Weights of a small mixture-of-experts language model, trained from scratch on English Wikipedia: 145M parameters, 1 pick a token.
Below are experts of layer 3 (counted from 0) of a mixture-of-experts language model. Rows are named router (the router's row for the expert), gate (a neuron's input weights, with its number), up (a neuron's input weights, with its number) and show model dimensions 400-479. Each number is 128 + 32 x the weight over its row's rms, rounded and kept within 0 to 255. Numbers have three digits each.
After each expert's rows: "gets" lists some tokens that make up at least twice as much of what it gets as of all text. This comes from a sample of Wikipedia text that the model never trained on. Tokens count by the router's weight.

# expert 1
router:166140183101146130085104115137103125125073109210054109132104132120123161139172168132118079126102170152161136117160095144154144091135162028132113101110108095175122109136119126088106090114159187071128132179142071134093091180173094110171139169
gate1:100116173119110143133129107130104116120090138101133207124124105145092164149129136170117160086109159112151124147129124126130149135163124117106177080179181080149087154087120136115121107147152153130098127120146122168098199130169114136118129154
up1:083096142132133131113075126133082157120102135140164180120129145116135172201114137152195095181133177147160125118094126106178053103173113132150099128130064143140131077155120158157188168119127103086186101144129134097153108127167131123137125169
gate2:059181163146163183162159102113106148130167193143137119147129079111115100118130108128114139150141074127109132130108130139146122134154095137182139110094094095195139127170159169135107089132171136105075133182091146125097149108085099178167115135
up2:112178129101166156115122142087163155156139124128106180150142115156171128106161120176092143106183121103103140115117149162118159148160116102120102110083155135147169140093165118182122110142192086150120096126128059079121181145185097147122104143
gate3:103123063134084120130115123156177168181115133123120140051129160128112133093148107123121197127153132133072172068099173127108065197164157177168169085138139160045083130184137123150110148130113152171105187134117188093095132201098133114076062168
up3:120081151082096148116094145129105128120133134185135146093118170183173105098127098069156107065134130104119126113125106110093110111139108110087103158104107120134163134096154141171167088174182141195148200145088133154143076129190108160129151128
gate4:137107125147128121107169099118111120168169182086148175171125157133107117122172141140105143118109148128093171099111134091136110136095183081140124147141119105096130180086180189110080066118136088150136130145126112114080116147122091142092192153
up4:112094130100119068041084150078142193169163083106112114144150118132137135058083126090095115127133083149117110068048158184144197159142157148159151156029107086111118144121121133164145080153106106127172080117078124112147105163075124119097133160
gets: "1", "2", "9", "0", "8", "7"

# expert 8
router:133116140143088140096135103100130138128105115151086164120127121135092186163193142125117075128104164141141094122151108163133168073161128117187175110072118120179134086154124139090125114108178123082131156161112067119104117140111088159155139141
gate5:128161122146115128068168148127128151129126106100133143179085133080127137146134100151129068131115126156152112116143144098137143134113126130107154144117093141132118126152129121113073119164147144122176187181164101069145138168188135136113121119
up5:128183123106092121068099112168146157095103144100119117148161124039126133100162083148124133088097107095133168138134081078193120111134107160152100111112085111122134148166143101177114132114152153134131173164152114114158128175189128152105090132
gate6:091090146133083117124180138101105163120190179133202144103148099154139129149179116107163133111059111145177141136190103124155109190177131165181077177148128133113127128095116134075162148140146174089137111118106093160172061128096118085092143103
up6:137147139157118125139113140140142119109076093161133089115122169144153102118142139190118097133139083134174183118150175119095082099187124129116127091168134109092124174158142124128146145112040119117128137205078142126177047102113104149111179092
gate7:134187153123073111113131105157131149120145099142074158116149145130142114127084196136113143095156133107106068134117172065113184089145098029127105134126111095049071111135109145157145166144168155126111097124125152134166082112084153110144116166
up7:165168176130133139123112090147101149149090081140084191130165143132107121132097177096125089100114106032142138149134115094092112137112182085118101078118111092054069109132117135151139185118123117107090119129072112145109108106075106042134118138
gate8:160121074165121101126097178078173056089177105100130172158109166053137116078127097099173145114127097144142150137182116136123059143191129137160083106057151111109114133116109162184121159134161131099141129116157132120223139101123125141086098100
up8:134084145101162115161081140060169190076082112079075153159146132091114169117139119143095135126147149108145088143165135143150096097123104172123084137133107130133132062126158114181076111138060128143136144182187130167142185111121092146182118111
gets: "-", "|", ":", " |", " -", "="

# expert 2
router:160113168151137142091096166160169102103049154183118129138123109130109148212169184151100127097148140124152137141138106180137170070152123093193131082097124093147156087124107176096122115088166147086123157173143123078073131197114101088171145160
gate5:129123124127160177142107166069194175138112044137097095066123125154075129162066100222090130124179171136118111113112035114116117134131189130146145134124134106123110094160188080094080158140139114182150170169075135148140172173149108155090116116
up5:146063114128142124151138131136157154103186131159120147084125148166170162091171148121046133117096120114162169136168154151121128107112056101079091148122139046163137150121121119075164094099158109137176093127131083096070123152146203116175136060
gate6:124112094111089215119160155158123189122135140138113082101147071153109114114185119153151133141142153118066174197116095129089110097121116146131117127067176112152179149158164149113183122135171153134149110143232094062179134088158160114124170131
up6:120110114127116217128115136162113153153111144130126094150161119139111123093140166115142183143120130087105139132143053148087061060141177109084146150108176105180153168129179169125129117134115089133156111088203119125136142071159037166114145119
gate7:229137174131088123139088169161115138159148122134160071159137119131097122117102075161145035101129127130154137101077180137141096184093126099164120143163094104133110114098169103194075154153113164114097115149100164106132092089144094157113169149
up7:049113089118164135110128109105137091128130111112095183108082115143115169179155173156137174123118081141145071114171107098121143142152140160150151117097115174080092183131060110061118110090134030107183126159100106140087061099067142128148120099
gate8:156119120150146168150145221169127128109189142108122112168133131091148110174056144118146127083108125135145119192113161099128117165169090170150139099098161085119130086126111118060123090099153066137136105136093144124156117121110126098069117110
up8:116135120170127107154107157156141082140131085118139204094131134160125182145075102091175136129104139153214145097154103115105104095148109177157092097089151097132120125105125104115167090141147056117110153153084126143109110116066146089109114050
gets: " ", " (", "–", "(", " $", " ["

# expert 13
router:147136161157087147125074118122114156147092101121111143120076091148111125165114151111145079082123169085124103103155133150169113070154176092136147116141110145196100110099141201073128116146151141103099136111156110125129122124139073125155098157
gate0:157035142107201143101111112064135107162118116197118124100133119082154180138100149165120183105110141150150063108110105131162079112166146133123128123160139116151128221118149158088114148113151121144104098085093140131075140114063157075145178138
up0:101121154071211135108067113099126105168078131130126129155110128098110084110104110173111116088169115157171121105163126149115156136180181141101164130149167089111125120137095129110138210154118116109163063129162177134073099158098152092147106153
gate1:121127092087148106131092130127165190168136123126108091104140146105132165069156167104134095116171179157072108125139100071114109123101078137092170080120184137106103155105122108131112092114110104131112113169181143107177160189065087149142115130
up1:078138108102165091126080118118218179137108101110216113102087113092075132104109089124254151101139136141068133086162161152219144104087095136150163175156104152153169160116112117118156112125129150157082153134132126170158097183099136165158106097
gate2:130116117042163161108120108122150170073139090149143170140123128157114133135104098104132112125120158091142152106199082131098100083169129140147133141124152093120122125085154129165176134167089117215140164095098143134134091106101196115113153144
up2:075159045180120093173137175160095112109109190156100068102127089117144059114185141193060147143112157150110184104111137119131120189173140120110247143084063139164148138138143113142136088107150031177104073110130175145088160120099129118116174111
gate3:165125192144133126148097156134155100156100129175125160178141139152063101095166092148144127137079113124161138108158096122107077080100122087193139129160126172149159135124086133090065050141138122092102121147118193120129066072083138113125112141
up3:152115133169156107115106124174109117136106087122166152100112123146086146124178142186183140133126098121178155147158107101069134139120107113226130067183126128105183085103178118112121109137162122112130072115138153138168141152098158141122147129
gets: " the", " a", "'s", " The", " an", " his"

# expert 12
router:096087094156130213124127100183128094138122121145095111101124116094187165081100164079117118087098135129107128075130142115124131163144107119140099067154112127161080142117120172110173151137130158137134127156117125137159127145116115138132076152
gate0:175121113104114139140142179155157132092139106127041085108136144103170187137085097104134156161152128158069132054088152153112088122156099170130070109121144138124144132159089155157124133081138183111120165092148126143034085159171088125147136170
up0:157138085186107135114090105141215141068139121143139143101110114138155185116148125195144160198096127052122163100077062157119086173151108159094144115111145176129143113146114156192086094085124167108191126116142107178089125156191102098117096178
gate1:120146111124119112078143124119110148096096172212167117118153185124115123091069131166149118122132104069109119193179136126114124134153121132178177170147103162200115162155134090202151176154197113124171124117120123198080105141149109116156120130
up1:103137095136156057115111122139175162106172146095157105126116082079104164184126096136084123128123119126173129057089068168147095095173086169122227123152164186126182096142137104076101072172101101139104107125148146105145136140139150095122153109
gate2:172078187131184062136119144194218164091101076136115109143087091133123140121133153171150113113162068149177124119155163136166161131117092168092163116080088076151121160111128069098154130109139124091136161125139169143133128111113203050136255109
up2:133213115053115125117159159065109083133127143118145124108120148136174129105125081106113155117130118092089183111059152113135156125097084164054129090160108137136131116099160170115167103162098111169130109163144095069147141136191108128079120181
gate3:169144148147108140098088085157142140171080131096126103100113154136110182102144123196123174084109137119148111134108181165124122112154107131182173102057163133114169107095115153119132086168129162128130128169176080097159145156078099148055091118
up3:102156132152148136122131115169139153126137108187139155119093158102116126207123147161176138082175136106142116129133132074092097181131165172116126097045142185116087145113110194146139122160075132139120156123139041180105138127170136092148159151
gets: "%", " |", "0", ")", " m", " km"

# expert 14
router:137052148189114144113078145167142143130130131152052118131115148117096196151111116174093115133071129123112163112121139138146119098166179100181192111106094115125102100083116162078119106079125141092107127183091062138095130171114076109159147172
gate4:145162090116158183091127096064148133156156082185092138147103192137094135107148113146071132174126123088215151144193104089157151120098169188135099122061180098151132095148125120113108105133091108080107164156121169051131124201138170085190159121
up4:104159149112128097108137191195113088120095069157126120085182107109147101147132103123180135032170073135135122137086136173126078137132124058151193074162124169177117115122190167124032152178104110106110151191148089155138079099149152157137099103
gate5:157118166191141157081157142096179150187097079079094132146176074155100111138107156155051129095136146063182192171109183129170138106111130143123096115220146130105129113184085115137109104164102174161096105101109160163126081109155129115152060094
up5:135121156129137105103174107109147149197162133133138148107255136148080150181128142131022152169138102074144163195174176135136124094094148164173103171152112080100118133142104097131120127101054103176181115138212048053175085113093157129192119101
gate6:194115188143139154101170163132104123187135095118121137152155112147198118181079062118058147148103161142077136044112133142121125150084169126100134156092078118082131100127128167109148117143143159135127127141068141162138156136086103138134064141
up6:149136129101106088110125084117116115158129168136181153115180137110089174113165159136175147154129075160144147148166112108146135077151141126190167138081076089112140127114100154158112137111107097080153117133202103065156122151158153134122163164
gate7:130138097170146138148145114168127157176109165165174094081109184136138142158176181128216104091150092132130114162182145130089107150118104157127133077140128152131106154118185093129163092135081063169131114129147150117122146090073103120057115130
up7:131192084150180129120081135094160153098174179170148201086100135147098113119108150109119139145083100144180107106121123097119171121128098144179106052166114146152088159197121145102203107112140122134123107052125134106149127142133125175126096107
gets: ",", " and", " in", " of", " by", " with"

# expert 7
router:155085187121071148129133134105066128145149078164129116109090111162127167129185120133123104112105180128100116139150148125149144079145136085104151104123165092208128116092131159117092177103107114113137162116110098131096144124150066142133092152
gate1:094070097068117094166155145119079137106122129118152105120189128106125138109120079107165117109159195119163141094118171131219113084129096130124116113181116118185097182130071042132116153093108124158139157139134104095240127160107150155077110167
up1:111148130107117153144169115043146171117160107077105147087108180174180148100167105206133067183103140161146146171152078076116117126120109118144175128110143122090151109081114158115155152138153130125148193133105170163118130110115132117173180060
gate2:149123166160089081184112165134137133144067113074122132108141107140147146078107119164126180073091158160119159129103157112131110138074124168135138123082088108097105194155148117161127153124152156099086135143070117090135108108094122094154168163
up2:118144099130127111120117105175167135121121136089151098147116082143121115134107073160118130098026059092172162151115116061174162097121049154174220132079075117117080160147081044155095103069091114058152119123091135124124137107086065129144117093
gate3:176097110147072087134151099126102130103168118105164127127147122171136078143197073093191132115154131096110116157146124068151129110137180131098144122162061049167036195148125120105129135125138158165143165139172184099168110188120136132155112097
up3:123085164119194140169145120150209146115177145134088160164105059148157068151189135150069170121147129122103056133138081089153101111157110085081083120170150094088124158084127105050143138155102161125164137073129125150128151125161119133179077170
gate4:143161169189118112133120102129134102159089153169115103133146124233119120165148167099151150130107075174145106133112176114148108177118145135225070142129139159071083134148174117150135106124065108100153145164131127114116097084086108095119118185
up4:082091140107096127132116115152126151094197050160115110102146203119098161084091112146132049088138112148197122111111175140149126114126124131056121151133122105143132125091140091103135146101194145130096141174108167109106152149179123095139159115
gets: "o", "i", "a", "ia", "u", "ian"

# expert 0
router:112161131130129129090106161148167125163098129134148162107109165154111141179159088104151071080146153087200140164172100177113187148144114104173153088053156127125129092117145106121109112112202156088158153139123083130090131172172081146194152145
gate1:091130048108076119120142145173041133123166153082156098098102153150125117156169201086115176102129155162123099121102164142134074083108086080131113095096169112153154164162110127131144117096145124099085159162109159101136140065145120148148094112
up1:143148048050132141125137178133107133113181117108135087079202149165130114112126175158174128081139112094100143154102128120078162103131164132115064092112134090117055105139078085131168162105109133126140163178087111102063100092128141170129159135
gate2:118064116110130192112150140149120140149137076119153103212081128135107118132123129140065144097114182145170120114137113143170092116090111127124120083129194204107099140100132138082140139136107075134107146147081160111146156205124093138096128117
up2:155041100079123151136182082174127099118149062158189065160150170105171120095130082117094183131186083072133093141176077098127133105087070112198125113139122126137067100107119110075058183145133112146172141139081137116133152191135151106049152055
gate3:171145177142135095088159073147079113136085141172150153153177123104136201082103080125166076135119112160158116112087164122123148106150119129102064123080146104118139141126102112201164178138131121151053144140074071187108067130141115120207119169
up3:114092120104107060140149103132141134121090134124127142136155141140170123099116094144182131078148111093122153127135140122157144147120139143143113176160085168145109115082168112158145181160131193087130158089146150086147124073075113082096185121
gate4:085127062149134104087176167070095113156117134131166172096075117062124086151140134086112076132134128141160152127099110191188130145105108057127110120147096147094156122185096137087098095140144120081155160086126056155158130144157145123109126149
up4:129150136132111084135131156138176136093110139151092138109133133160097173078172102160126138173158169097085143176217129133128143146109126097107123162111145137082062106121119080130110158155036177109106083127148112098107155130159141123077116062
gets: ".", ".\n\n", "\n", ".\n", " |\n", "==\n"